Weights of a small mixture-of-experts language model, trained from scratch on English Wikipedia.
Experts: 24 experts in each of 11 layers, 96 SwiGLU neurons an expert, 2 picks a token, a softmax router.
Training: a variant of Muon for the experts, 3840 steps.
Below are experts of layer 9 (counted from 0) of a mixture-of-experts language model. Rows are named router (the router's row for the expert), gate (a neuron's input weights, with its number), up (a neuron's input weights, with its number) and show model dimensions 256-511. Each number is 200 + 30 x the weight over its row's rms, rounded and kept within 0 to 999.
Before each expert's rows: a language model's description of what the expert responds to. This comes from a sample of Wikipedia text that the model never trained on.

# expert 23
It responds to: Tokens in technical text: LaTeX symbols like backslash, frac and braces, decimal digits, hyphens in chemical names, units, and of/with.
router,225,215,193,142,214,165,186,191,174,158,192,191,182,193,226,198,188,191,180,162,209,196,256,217,196,119,190,192,144,233,167,173,196,230,205,197,175,187,209,186,188,231,157,193,264,174,193,158,225,167,201,146,215,223,200,145,205,179,179,229,192,202,209,239,225,243,171,179,172,222,221,268,178,297,201,232,232,220,242,187,228,164,194,213,186,182,204,229,236,241,215,223,183,175,276,261,183,210,266,254,228,208,214,230,198,181,200,170,235,181,180,179,182,216,171,219,144,235,190,173,213,188,251,190,150,221,139,217,205,195,166,223,133,244,191,231,204,198,164,209,202,192,234,221,172,207,214,207,157,245,222,203,211,204,161,173,239,197,201,163,252,160,223,179,166,199,184,194,194,172,176,276,129,121,210,233,175,217,210,212,242,219,214,185,179,207,210,221,189,204,193,139,237,221,193,257,194,257,197,192,244,199,254,146,204,197,219,244,222,152,249,215,196,230,200,210,197,238,222,200,202,198,162,170,200,165,130,187,167,192,241,243,178,198,218,196,211,174,164,211,164,189,183,250,218,237,221,235,252,224,169,213,207,193,196,199
gate0,192,247,225,219,236,234,137,221,180,205,247,168,183,203,179,181,131,247,224,196,166,224,147,215,203,199,207,171,127,192,172,183,183,208,189,236,179,165,147,147,162,164,232,254,208,143,153,180,242,172,234,196,216,143,170,145,195,197,206,224,192,174,204,169,147,225,155,184,185,237,192,222,201,154,177,187,221,196,220,200,234,260,171,261,207,210,204,182,177,175,238,159,232,241,157,219,190,243,228,195,193,157,224,192,192,222,141,184,203,195,210,240,207,254,262,164,189,195,209,181,175,207,224,228,148,142,224,200,170,226,203,214,144,211,115,232,220,150,216,243,190,138,224,229,218,231,209,169,232,225,142,162,227,200,127,214,182,196,214,174,196,138,158,183,208,200,181,178,196,229,171,214,200,219,192,222,200,213,260,194,162,235,218,221,225,208,196,216,210,186,192,202,222,209,192,182,172,175,195,163,113,219,234,220,183,213,242,188,171,246,249,219,198,210,190,177,189,234,213,239,235,199,206,168,224,144,160,211,136,212,231,156,217,141,216,136,182,252,148,193,208,159,200,196,205,174,199,198,184,284,207,147,155,229,196,188
up0,193,168,203,246,115,149,187,134,189,242,198,201,206,192,141,163,131,179,261,221,199,205,160,226,232,218,191,222,190,169,207,196,187,179,170,223,182,200,216,225,141,228,203,230,161,218,218,180,253,119,242,153,208,260,187,257,182,184,161,206,192,210,170,227,151,193,210,183,247,191,194,236,201,194,228,198,216,172,229,226,220,214,253,206,181,260,222,169,160,194,251,232,249,231,224,211,203,159,258,256,166,172,201,181,217,160,193,212,165,224,239,173,182,177,191,173,195,228,187,217,218,198,240,208,200,191,251,164,204,210,157,183,255,174,173,224,213,238,203,199,182,158,235,172,175,141,205,177,205,262,246,208,202,227,207,202,205,209,174,235,192,199,220,234,202,237,223,208,280,169,197,211,199,228,218,220,236,217,255,173,170,230,132,236,201,181,188,215,202,187,185,232,159,205,178,205,170,250,163,210,230,210,202,179,178,175,221,172,204,215,149,150,199,229,204,174,205,214,232,212,257,193,152,199,150,216,179,213,214,214,210,149,210,218,151,212,169,188,198,234,187,192,273,212,223,251,220,181,180,250,207,196,216,219,165,200
gate1,179,177,186,221,213,233,205,199,191,230,197,235,203,188,206,183,223,205,206,210,177,199,230,219,194,188,217,239,207,219,199,172,160,216,165,189,163,181,186,191,207,198,127,217,208,213,187,190,170,212,242,191,181,228,141,211,190,201,193,217,186,176,140,185,257,251,186,249,206,185,208,199,168,216,173,231,175,177,216,248,182,177,264,175,185,207,239,255,208,219,223,177,217,193,209,202,199,201,223,196,247,219,172,183,175,158,196,184,175,153,214,244,247,227,241,267,144,268,252,254,209,226,197,214,212,189,127,261,230,247,202,168,197,236,175,205,199,216,211,107,203,206,223,212,222,185,202,170,164,230,174,182,143,138,183,242,203,200,129,198,199,229,210,216,181,192,240,175,173,208,215,243,164,175,188,213,286,209,243,204,206,171,230,219,201,185,198,241,255,200,176,232,230,190,241,170,171,234,173,234,149,196,190,199,197,198,195,242,159,142,249,140,204,189,149,207,184,174,190,191,231,198,167,263,173,143,171,165,147,162,218,172,150,194,171,204,225,199,196,201,187,218,252,189,238,176,224,203,204,203,179,223,195,213,239,238
up1,208,191,202,214,211,181,184,164,183,166,200,213,187,199,156,201,220,205,194,177,213,232,233,248,229,182,154,233,218,143,152,198,190,201,165,216,232,213,260,211,236,173,204,227,189,210,203,159,198,211,234,164,186,187,192,251,196,199,237,191,240,257,242,154,230,190,169,182,181,201,239,220,222,212,164,194,196,233,205,149,221,167,175,256,219,228,216,212,185,206,195,214,256,188,178,185,246,171,197,197,185,209,188,219,210,226,177,231,177,244,237,208,211,238,243,248,185,245,192,236,244,211,238,178,180,248,237,179,148,200,224,234,204,157,175,201,180,200,230,165,198,167,203,250,168,151,201,206,186,205,192,181,162,198,210,236,217,183,264,230,236,198,218,170,225,117,151,176,246,177,214,281,204,239,214,193,163,177,226,242,219,231,205,289,172,209,223,200,227,255,252,180,220,204,241,132,154,214,251,151,188,159,245,197,252,185,219,225,179,167,178,271,248,200,177,215,120,196,233,238,198,155,237,208,197,205,175,195,150,179,259,195,212,181,240,216,213,200,223,194,242,169,193,182,217,192,202,225,82,184,182,167,162,224,205,222
gate2,185,226,156,185,200,209,171,167,143,187,151,213,185,216,233,168,225,178,224,236,213,191,173,197,183,150,206,220,222,222,172,184,246,199,167,198,233,198,225,171,173,190,190,232,295,190,184,250,235,195,183,213,203,191,156,189,192,149,195,214,195,191,206,205,160,262,162,211,202,209,189,189,201,269,196,199,192,179,278,204,190,218,201,215,215,201,231,228,165,229,229,204,232,205,267,212,236,216,187,198,187,181,226,170,201,214,224,188,188,167,178,123,169,190,236,250,214,218,196,168,150,243,195,186,189,189,183,230,157,215,229,223,175,153,215,231,183,223,214,176,204,203,180,199,175,190,208,241,284,247,147,140,179,207,201,166,207,180,278,232,179,183,212,206,145,183,237,137,194,180,168,273,172,183,251,175,212,186,215,214,212,185,222,226,237,173,198,228,213,191,170,166,220,256,141,239,194,213,222,199,173,195,202,189,209,211,258,203,194,132,223,175,204,186,223,229,196,187,182,144,184,191,241,201,171,193,220,186,161,185,257,172,220,219,225,176,185,165,156,221,207,186,237,184,200,125,232,230,196,285,215,197,238,215,169,186
up2,195,200,155,215,238,196,223,216,219,203,211,177,253,142,172,194,251,175,207,213,154,159,209,173,219,163,159,222,143,190,205,201,251,161,226,184,202,174,212,178,201,212,150,223,192,199,239,176,225,189,196,230,176,208,188,185,171,200,161,234,157,161,185,238,166,251,222,193,200,170,138,198,197,205,193,224,198,209,179,215,205,179,247,182,183,220,161,198,110,163,196,244,206,141,201,275,168,143,255,185,185,175,248,170,173,232,269,192,192,187,213,173,172,157,215,244,243,252,240,188,124,234,192,176,200,205,236,200,160,216,205,177,208,166,221,200,274,195,214,202,247,225,212,253,193,159,182,231,203,193,192,171,215,184,201,212,225,193,211,220,215,178,145,238,160,189,243,177,243,229,151,191,203,208,171,230,173,203,260,238,212,237,209,186,212,196,204,169,149,240,272,160,227,252,169,210,190,230,185,244,173,218,193,236,167,232,196,201,216,195,172,263,196,231,176,145,201,214,239,237,181,236,231,167,233,210,240,219,183,154,129,246,179,222,204,214,161,218,166,184,223,211,194,209,191,241,213,171,221,146,240,180,169,180,230,199
gate3,168,157,200,184,266,252,203,241,138,153,207,213,198,228,198,167,170,179,166,167,222,194,174,214,207,198,220,164,159,194,205,233,248,208,228,234,169,166,227,197,210,222,203,218,203,207,244,243,189,166,201,187,191,184,203,163,222,187,218,184,239,197,221,245,200,263,185,143,157,221,212,268,174,183,215,214,199,181,236,184,187,205,193,184,151,151,186,217,193,232,223,201,208,150,199,274,168,193,226,232,135,196,259,258,157,202,217,155,247,226,186,212,229,219,164,184,215,231,214,218,195,175,215,145,166,209,252,157,182,234,211,200,204,193,154,228,156,253,175,220,191,219,216,232,219,237,203,193,207,234,149,210,244,241,207,214,205,221,199,167,245,185,186,184,184,230,167,177,207,139,198,242,231,149,183,209,250,206,227,189,240,165,183,229,222,181,224,181,182,180,165,212,134,281,174,174,189,242,177,180,196,155,176,232,221,170,210,265,169,178,182,191,216,165,198,186,185,207,192,211,201,244,163,160,231,191,216,181,197,235,208,209,237,190,201,149,215,201,217,200,155,162,266,211,178,145,190,210,201,252,187,244,232,225,226,142
up3,256,189,180,192,227,210,220,269,266,190,207,131,247,203,293,229,159,219,200,206,186,223,189,177,160,215,216,216,263,179,247,192,166,210,213,125,242,224,170,184,171,184,217,213,216,177,179,244,204,234,185,231,240,201,241,141,173,176,207,223,221,200,139,206,175,192,268,213,169,178,226,162,178,171,207,212,218,129,238,175,214,216,214,169,223,212,222,196,271,185,196,225,203,209,240,231,237,176,199,211,243,188,210,178,209,207,201,215,227,243,208,216,171,208,252,201,214,182,209,200,108,181,218,212,206,200,167,204,212,204,182,147,229,185,192,218,210,228,167,250,202,158,202,164,266,251,215,192,181,198,204,213,184,240,195,215,235,204,169,158,187,190,225,209,180,255,206,201,196,201,178,231,169,167,234,168,230,208,193,288,238,146,159,195,219,176,213,207,255,217,192,216,192,168,248,231,175,167,203,149,256,228,158,169,208,248,199,249,222,186,174,219,206,149,177,253,214,215,190,191,173,191,173,248,196,164,181,143,223,158,191,176,205,199,225,141,206,225,151,205,213,209,171,163,209,192,192,170,161,160,209,175,174,197,200,160

# expert 20
It responds to: Articles and determiners opening noun phrases in prose, such as the, a, this, many, several, same.
router,152,249,223,187,167,186,225,196,159,234,195,168,151,178,193,209,220,177,228,243,183,204,184,192,161,281,156,250,244,192,175,185,220,212,222,162,223,188,262,228,208,205,184,198,222,237,144,177,178,206,233,206,224,193,174,213,221,165,192,223,211,230,176,190,229,207,148,192,169,206,230,245,167,219,208,202,201,257,202,180,165,223,197,200,203,178,216,204,170,211,194,208,183,236,223,207,184,215,175,177,233,176,164,205,163,234,215,184,197,197,186,150,211,131,193,263,142,235,157,167,182,173,194,188,207,187,197,153,252,211,168,165,165,209,155,154,153,196,178,164,235,192,220,186,189,222,235,216,145,224,242,149,201,188,178,236,210,151,245,174,188,189,153,205,211,186,198,167,196,179,193,161,183,241,216,205,179,125,243,212,148,190,219,151,178,197,177,192,175,229,147,187,195,198,209,179,220,240,240,221,273,225,210,154,207,230,193,157,146,220,210,196,206,162,182,210,207,263,234,207,240,198,214,171,190,131,122,237,199,219,200,234,205,226,214,248,193,192,164,231,233,200,236,216,148,249,179,239,155,198,194,174,189,174,187,187
gate0,207,246,107,226,293,218,181,217,206,220,219,269,179,173,172,201,222,245,219,210,169,241,218,225,161,167,195,212,138,225,168,147,216,242,175,218,223,173,187,210,237,149,167,225,218,198,191,212,196,146,195,161,213,189,182,179,221,175,202,197,179,222,188,195,202,206,174,198,237,218,149,199,191,166,211,227,276,217,197,206,158,199,142,219,212,212,167,200,99,240,172,245,210,204,166,237,207,268,212,177,194,161,155,139,217,176,188,258,173,180,169,235,221,201,153,164,229,199,197,183,208,185,217,239,174,194,207,160,230,244,176,151,222,219,210,187,213,212,203,209,186,183,270,182,166,221,170,219,166,196,194,206,162,207,181,210,238,225,162,137,180,234,237,188,219,219,210,216,132,206,212,223,222,241,222,177,215,222,260,168,191,148,198,228,164,171,212,218,241,240,221,241,220,180,218,237,202,196,212,187,226,218,157,162,228,184,237,207,240,192,160,200,176,191,172,271,161,221,181,207,168,219,209,121,192,183,188,177,146,226,210,194,236,207,186,233,199,154,167,181,172,207,171,195,179,230,160,210,219,245,175,218,205,170,173,243
up0,276,241,202,159,224,191,179,269,177,202,221,209,223,149,188,176,225,187,233,240,182,188,181,202,112,184,191,280,154,188,189,242,193,225,218,163,189,244,200,234,224,189,238,197,200,217,187,213,221,217,165,209,161,204,210,164,258,209,236,199,181,181,168,232,213,180,142,222,201,198,196,246,207,196,177,186,241,215,176,175,238,226,204,234,148,142,189,246,239,231,202,241,234,192,179,190,250,206,178,189,163,223,176,151,200,192,179,223,140,234,160,243,183,202,227,164,219,200,165,231,194,218,198,200,195,181,228,171,173,216,162,265,161,205,211,221,128,164,230,184,189,194,186,155,184,262,210,172,230,181,198,210,190,244,230,174,176,220,241,155,168,193,193,151,170,165,230,216,226,240,159,228,197,207,215,187,161,251,190,156,247,155,222,174,197,214,259,200,214,195,200,200,210,240,232,188,206,173,216,235,174,236,199,238,233,190,166,186,153,214,312,167,213,141,215,211,235,186,135,217,206,155,184,187,195,212,204,204,202,214,187,162,165,183,173,237,221,201,183,197,237,172,215,212,173,152,184,220,226,176,201,221,241,240,222,212
gate1,196,183,190,177,203,171,169,229,195,217,157,163,195,155,174,188,163,193,217,193,196,262,144,197,177,239,253,254,180,225,188,187,147,198,210,186,183,187,260,204,236,184,195,215,198,202,159,197,225,165,232,201,194,166,187,203,253,154,208,180,215,238,188,179,165,228,252,178,243,215,177,183,207,203,229,261,191,225,177,192,199,185,253,118,198,223,197,200,162,182,184,189,217,229,262,214,288,231,136,178,236,181,192,211,183,204,199,254,187,211,215,212,175,223,253,183,167,212,213,178,153,259,246,230,199,187,160,195,200,229,211,182,174,159,210,163,234,169,218,234,213,183,226,139,244,213,217,218,228,213,170,209,149,192,204,214,180,181,176,177,223,136,275,192,170,208,188,168,184,168,193,238,218,157,202,199,166,169,209,166,179,181,181,207,162,203,240,216,150,234,157,230,202,251,197,267,186,215,232,165,188,155,194,255,145,224,200,187,144,172,185,250,169,223,232,202,170,213,163,206,190,245,218,229,209,222,214,232,215,170,244,228,167,210,174,193,160,172,191,241,237,203,196,173,173,178,176,213,183,194,250,208,215,209,210,213
up1,245,170,198,205,195,228,141,133,196,203,220,153,193,194,186,192,213,192,209,206,194,216,157,264,181,195,194,186,184,178,209,181,217,268,190,210,207,150,252,177,172,198,226,166,175,161,185,252,227,194,210,222,217,229,190,251,129,256,173,212,217,284,187,188,203,223,206,188,194,181,181,200,214,198,166,246,167,212,260,222,177,219,216,167,189,240,228,232,194,123,171,153,184,178,248,226,136,220,213,145,163,175,262,234,235,203,205,202,144,217,228,169,209,209,193,201,225,213,217,230,265,220,196,124,211,201,182,222,203,196,285,196,192,216,175,196,215,200,184,196,202,227,193,203,155,186,168,177,245,183,221,166,177,215,184,195,264,200,184,186,235,190,175,221,197,255,197,202,197,193,203,166,184,216,231,228,188,158,181,205,99,195,256,202,210,202,239,262,184,141,192,199,171,171,208,209,225,250,182,197,172,228,227,192,169,159,223,178,208,153,191,222,232,212,227,201,130,174,196,243,194,224,220,174,204,200,197,226,193,210,213,199,253,238,223,168,242,221,192,211,199,184,196,146,170,210,162,205,205,173,225,231,203,214,207,242
gate2,215,177,188,219,227,179,173,230,174,187,191,223,156,193,262,176,191,169,163,207,170,210,195,196,254,193,245,226,182,219,226,169,220,221,157,189,212,194,176,215,202,217,214,199,162,226,160,184,186,176,244,190,202,157,181,185,215,192,199,198,193,180,145,179,168,200,290,219,202,195,184,203,178,145,204,174,159,167,236,201,258,226,186,203,212,181,226,185,190,118,184,232,182,202,186,200,219,174,216,156,200,171,234,221,189,216,208,280,205,264,223,166,202,194,259,208,217,195,224,147,231,228,198,217,191,236,223,172,189,215,215,211,202,249,137,180,163,166,173,163,202,172,235,169,267,204,210,261,174,174,234,182,226,182,136,187,227,174,169,215,210,232,201,173,209,224,163,225,201,150,206,226,216,182,177,175,176,229,222,186,166,210,193,192,222,179,218,218,263,255,161,207,105,203,227,216,185,197,175,194,177,242,176,197,196,220,219,166,145,204,166,166,153,153,230,206,239,209,230,231,204,210,198,205,258,170,226,242,243,188,188,176,168,183,185,251,187,197,193,278,218,212,189,151,196,192,253,158,197,250,235,148,169,184,170,196
up2,227,182,254,175,186,172,231,209,235,222,192,133,211,232,210,182,241,195,250,227,227,140,194,173,219,173,176,189,201,204,173,227,218,181,212,170,240,166,201,213,222,212,216,207,200,179,192,215,183,194,174,217,239,221,239,214,202,243,224,170,187,170,204,260,196,260,149,194,211,194,231,108,242,195,178,244,208,242,189,197,227,204,172,199,239,247,234,227,233,239,194,189,229,249,190,199,223,217,165,184,193,204,205,154,193,184,238,162,156,191,220,210,184,224,258,202,204,204,196,223,227,210,232,187,236,160,186,183,180,236,159,148,187,230,167,243,187,172,203,184,169,180,221,173,219,207,182,240,232,166,191,206,205,219,174,174,177,222,202,241,203,207,212,209,234,162,206,235,169,208,255,238,194,200,225,236,189,211,221,203,205,198,159,196,152,229,250,196,180,168,220,196,177,199,144,137,209,210,197,198,130,230,183,238,198,185,214,146,224,181,243,240,229,194,252,141,221,217,214,178,216,206,198,220,262,189,213,183,161,180,199,184,176,202,198,214,268,232,225,219,220,186,230,154,159,175,211,167,205,213,210,175,149,194,152,186
gate3,248,185,213,149,197,120,212,213,223,156,183,177,147,189,173,218,218,198,199,201,210,183,170,133,175,190,199,179,231,233,195,238,212,220,197,190,184,177,224,180,187,189,218,157,242,279,218,203,252,205,222,208,226,214,195,216,125,145,253,206,236,164,167,180,189,166,206,166,168,171,196,158,219,192,197,114,212,170,220,154,158,179,173,203,219,192,151,204,218,190,250,217,209,232,190,206,173,148,223,225,261,136,152,168,185,259,185,207,188,196,146,205,230,187,201,202,179,178,158,233,176,168,181,206,162,192,198,170,183,183,236,198,207,212,223,192,167,153,223,174,203,175,101,200,213,240,220,145,202,220,194,177,240,237,163,264,245,185,231,240,180,155,192,205,203,194,157,188,205,199,233,209,219,173,196,198,156,205,201,164,199,149,197,197,213,204,239,208,190,182,201,243,182,200,226,217,219,259,165,192,220,158,192,168,179,213,217,186,199,171,205,182,214,214,273,213,164,200,194,209,233,227,253,217,192,216,197,177,162,208,241,203,183,195,243,217,236,170,198,219,183,189,213,209,225,209,167,164,231,207,217,176,182,177,194,174
up3,180,218,220,248,181,191,180,184,233,150,222,241,205,194,234,137,227,178,207,221,208,184,158,180,213,187,222,219,225,184,171,187,189,209,169,226,195,235,213,181,186,226,222,191,236,154,234,169,179,224,193,226,143,189,168,203,157,199,195,252,179,206,165,226,158,137,196,211,169,189,191,151,176,204,169,163,202,261,190,219,222,175,212,146,160,205,251,174,207,224,160,201,237,203,144,221,165,200,237,181,198,258,244,231,211,180,222,204,162,253,167,213,201,275,254,201,194,209,138,219,226,225,230,227,176,189,226,189,142,236,207,159,234,166,268,221,186,179,157,186,235,154,212,142,237,159,196,224,166,206,193,181,227,166,209,186,226,243,151,229,246,204,169,177,145,165,235,210,187,184,234,260,210,216,253,218,211,200,202,221,202,140,181,173,192,190,190,245,222,185,172,211,248,151,207,253,185,232,210,194,155,184,171,179,272,199,185,170,146,186,163,217,155,170,225,197,190,171,158,239,196,129,216,207,212,209,199,164,225,178,221,216,186,209,126,204,190,203,226,179,177,150,233,159,206,218,205,238,199,205,184,209,193,199,187,150

# expert 13
It responds to: Capitalized sentence starts and name beginnings such as He, She, A, The, His, New, University, mostly in biographies.
router,162,228,182,198,202,232,191,250,239,287,204,233,189,207,209,183,235,255,260,249,204,185,227,237,255,218,183,178,219,202,248,170,148,162,200,207,210,212,216,229,198,200,215,165,169,175,195,231,172,202,212,239,184,196,234,161,173,188,175,225,178,195,133,186,186,194,244,203,231,166,188,242,160,170,259,178,234,227,179,192,220,241,203,207,189,198,155,205,176,239,182,133,152,225,189,251,226,203,173,227,221,222,203,161,243,156,217,241,184,243,182,283,175,159,196,208,226,275,188,187,209,230,222,159,238,170,241,201,262,159,183,229,181,124,193,170,241,177,208,241,246,168,198,244,162,257,215,225,197,199,189,157,222,184,228,177,154,228,199,227,200,209,201,192,159,197,225,135,174,184,154,189,173,155,197,201,163,152,215,216,238,224,264,183,199,194,188,224,199,238,220,230,208,208,156,218,206,153,233,235,187,211,207,195,182,143,194,217,217,231,253,268,207,188,207,273,182,167,177,206,204,217,233,178,196,251,220,245,180,161,184,246,156,252,161,152,181,194,239,180,200,229,185,233,221,211,159,152,177,236,252,237,168,173,188,192
gate0,188,217,143,204,220,204,173,235,215,168,206,192,155,261,214,195,120,186,207,212,196,182,133,211,252,155,227,213,182,220,195,172,211,174,221,179,199,180,197,218,242,196,158,278,209,195,188,223,168,217,176,235,187,170,234,214,229,214,174,217,156,255,177,205,219,194,165,207,237,173,213,268,175,289,220,201,174,248,261,259,172,204,244,261,186,163,185,224,170,209,197,204,184,188,210,224,156,208,248,267,160,236,212,179,173,185,237,231,179,184,211,216,235,176,201,120,214,252,122,223,188,201,146,128,205,196,241,238,217,167,179,203,233,180,176,205,196,238,225,221,221,225,210,265,175,225,177,182,282,186,127,172,210,155,193,191,158,213,270,195,175,214,216,202,150,152,217,218,217,235,178,245,179,139,179,229,163,171,178,232,206,172,207,204,196,170,182,195,186,182,214,225,122,196,158,264,189,150,196,201,170,227,203,205,181,198,228,184,227,166,202,221,219,220,235,183,199,197,221,238,205,234,236,226,166,137,175,204,230,132,191,218,207,144,204,177,224,220,145,187,197,214,195,240,204,133,150,263,211,208,232,216,197,180,171,195
up0,228,183,216,202,226,208,211,199,233,213,201,171,121,171,197,179,163,215,205,176,230,200,177,167,172,218,251,223,189,171,148,188,211,198,141,195,211,203,227,196,222,161,127,198,210,175,155,167,279,218,222,168,184,207,213,230,204,164,204,207,123,139,238,218,197,171,189,148,183,267,203,231,141,188,176,212,262,204,237,211,201,183,144,176,176,211,251,184,176,214,223,191,219,172,202,180,182,203,196,217,177,197,146,242,203,186,214,195,189,219,227,181,259,178,203,137,187,146,212,239,180,232,181,153,161,210,251,205,223,197,200,233,198,214,201,181,171,225,193,220,221,198,222,223,232,178,228,155,152,205,265,172,194,162,152,210,179,172,186,205,191,235,234,174,202,202,129,206,205,217,189,152,200,227,213,205,208,180,167,188,221,195,192,192,215,179,197,217,254,240,209,195,211,219,258,205,142,194,216,178,227,218,226,208,178,207,148,214,208,107,184,173,196,180,140,201,185,210,192,185,231,178,205,218,217,211,218,227,178,207,209,217,221,169,138,196,265,171,221,244,226,155,166,113,209,218,232,219,183,203,220,178,232,215,234,217
gate1,205,200,160,175,173,165,147,194,179,201,191,227,214,200,146,224,186,197,198,186,178,184,155,198,175,219,280,242,247,222,199,250,169,172,206,195,219,143,208,192,186,185,188,181,219,205,211,236,159,186,180,186,178,186,220,185,211,197,185,150,151,180,190,224,196,212,254,233,186,221,196,225,200,235,170,213,191,206,206,227,221,212,263,228,232,116,224,190,214,169,204,186,223,240,203,228,221,223,239,229,155,197,223,209,226,201,205,163,183,241,159,216,199,269,199,133,239,240,210,182,208,227,193,194,217,208,206,196,200,188,146,171,210,166,202,198,154,180,177,201,190,216,188,188,164,234,159,185,211,194,137,179,197,249,188,242,173,163,233,208,170,234,259,202,214,210,203,168,259,226,175,237,145,205,181,213,237,276,256,196,259,209,180,219,186,230,228,175,181,181,239,210,164,225,158,169,200,166,219,235,183,221,163,217,175,173,160,220,234,225,277,232,186,212,225,211,184,225,217,217,216,221,172,175,158,251,210,153,194,229,231,243,163,211,209,220,207,205,226,166,221,200,153,198,197,243,202,236,162,221,146,193,123,246,179,216
up1,212,206,224,204,237,187,173,152,233,201,213,180,201,217,198,256,158,248,182,215,209,208,175,213,192,149,188,156,185,279,194,253,168,154,128,227,251,137,207,201,178,211,187,158,169,191,205,186,156,142,202,152,201,230,225,153,141,208,159,202,179,225,244,260,243,242,256,183,211,226,221,176,235,214,169,239,262,203,209,180,206,176,192,224,178,174,146,200,259,240,199,204,225,220,193,216,223,210,241,238,207,190,253,205,171,191,207,202,226,182,232,205,229,271,158,212,159,218,226,217,164,148,194,211,276,189,153,186,239,218,172,213,136,187,220,217,242,196,212,217,178,185,219,231,170,227,185,266,228,190,201,228,177,228,244,168,166,195,191,150,158,210,192,237,216,203,169,246,212,157,174,273,194,206,195,194,201,215,239,194,234,228,184,180,198,127,237,189,199,193,217,264,206,227,161,171,197,150,182,202,215,215,254,227,166,194,174,186,192,207,164,208,203,214,244,224,152,241,195,187,214,155,220,229,155,182,194,147,193,229,182,194,172,193,210,204,219,185,206,168,216,179,197,174,211,215,206,196,232,219,209,189,169,259,199,188
gate2,209,199,209,158,208,218,193,180,243,218,159,263,216,144,189,226,202,196,213,219,176,223,180,196,178,175,196,224,229,201,207,167,194,225,222,258,154,203,164,172,136,211,217,181,227,201,162,245,179,184,232,230,188,205,210,191,231,133,197,236,213,172,178,182,226,200,250,257,241,210,197,204,195,215,180,255,251,192,175,231,216,215,199,236,157,214,178,168,253,212,237,247,220,187,193,211,204,250,219,242,226,202,132,186,230,233,227,255,215,231,192,253,183,224,273,195,246,162,180,225,236,234,220,200,209,193,173,243,247,218,169,192,191,169,174,211,171,217,224,207,223,206,237,200,217,248,151,203,190,188,206,169,247,203,216,187,214,210,214,217,190,195,197,255,139,159,205,179,179,188,216,187,201,216,188,189,199,210,229,210,193,242,257,208,180,232,189,204,176,235,195,216,204,246,202,215,202,178,200,244,158,203,143,275,162,176,175,253,191,224,167,212,258,222,193,215,160,167,189,217,204,194,177,182,175,183,191,211,221,226,193,212,183,171,244,156,196,224,265,184,195,240,203,205,193,178,160,218,196,180,223,194,218,175,225,258
up2,193,169,235,251,218,222,211,168,179,167,184,226,196,138,204,215,221,142,211,174,223,208,192,202,223,223,183,209,124,193,192,203,239,177,170,213,192,236,221,238,222,217,163,159,233,184,168,188,218,150,167,119,200,223,198,230,220,218,167,206,198,231,199,152,200,184,204,192,234,211,186,211,218,137,200,151,248,238,178,146,218,185,143,218,240,209,184,235,207,218,200,188,237,186,205,188,228,148,195,182,265,159,164,169,237,170,157,196,145,206,208,170,225,213,245,231,192,259,146,181,198,198,245,217,189,236,133,203,194,159,232,203,254,176,201,201,247,196,226,188,169,228,210,198,208,195,277,221,216,166,202,157,180,189,210,202,204,190,140,190,206,230,199,204,209,223,208,183,194,202,263,188,204,235,221,185,224,218,210,209,206,192,192,231,230,247,169,178,184,178,193,250,228,249,225,182,184,193,200,210,198,279,206,182,173,189,198,231,204,238,204,228,209,199,183,196,195,210,201,234,214,138,185,181,194,157,221,160,233,201,225,243,222,222,223,191,195,180,157,190,229,201,155,183,170,211,175,183,203,234,204,254,233,208,187,194
gate3,217,144,163,255,168,240,205,242,226,236,181,126,214,210,149,196,166,204,187,216,195,219,191,217,201,183,177,179,200,251,225,147,228,222,164,228,133,170,239,208,165,234,192,193,221,286,259,252,215,265,194,245,215,202,244,143,203,179,200,254,146,189,183,133,181,193,200,205,189,164,203,214,225,190,239,204,211,211,186,183,171,251,150,112,187,167,167,214,244,256,193,158,157,167,190,187,219,213,209,239,205,189,207,189,191,215,238,171,160,185,177,233,204,219,140,209,212,260,185,181,188,224,142,190,189,173,205,247,149,202,242,252,199,182,184,194,136,212,211,184,203,188,176,221,195,224,212,198,193,172,173,226,211,195,216,241,189,189,159,108,135,198,215,172,217,158,195,190,219,189,183,211,186,213,170,172,153,118,188,173,222,279,260,241,232,186,209,208,196,180,217,191,196,174,176,234,175,266,181,151,179,178,248,239,205,172,184,172,164,230,155,183,136,200,171,198,144,151,213,172,223,213,197,257,201,260,178,239,198,265,191,191,228,140,214,201,205,208,208,184,212,204,228,207,173,224,165,219,182,209,214,202,192,238,169,176
up3,219,140,195,227,167,226,180,210,244,224,236,204,204,171,235,245,200,166,185,253,268,218,296,210,186,176,185,187,210,193,155,186,200,213,255,214,185,243,232,267,223,208,193,217,212,194,185,236,250,214,211,208,153,189,162,185,225,225,219,250,162,257,165,236,171,186,206,191,210,197,193,251,180,213,236,173,228,168,272,158,173,220,213,260,225,221,203,161,170,207,160,152,196,209,213,229,235,165,156,195,195,208,138,214,226,231,203,224,232,218,196,210,230,169,241,229,147,215,233,207,219,198,139,230,176,201,201,178,160,263,231,183,221,201,224,182,154,215,234,241,219,233,206,220,220,203,220,223,183,189,203,211,175,228,215,175,201,227,142,150,188,197,174,228,148,191,209,196,175,222,181,218,236,175,184,186,194,199,193,206,196,155,272,207,170,245,165,206,186,183,145,197,204,154,178,178,196,219,203,175,215,196,160,246,184,164,183,155,222,226,213,218,205,232,184,134,186,165,220,191,245,228,199,239,191,192,194,210,193,206,141,196,191,209,229,163,196,198,172,172,215,217,179,153,148,181,194,203,157,241,162,184,253,234,252,168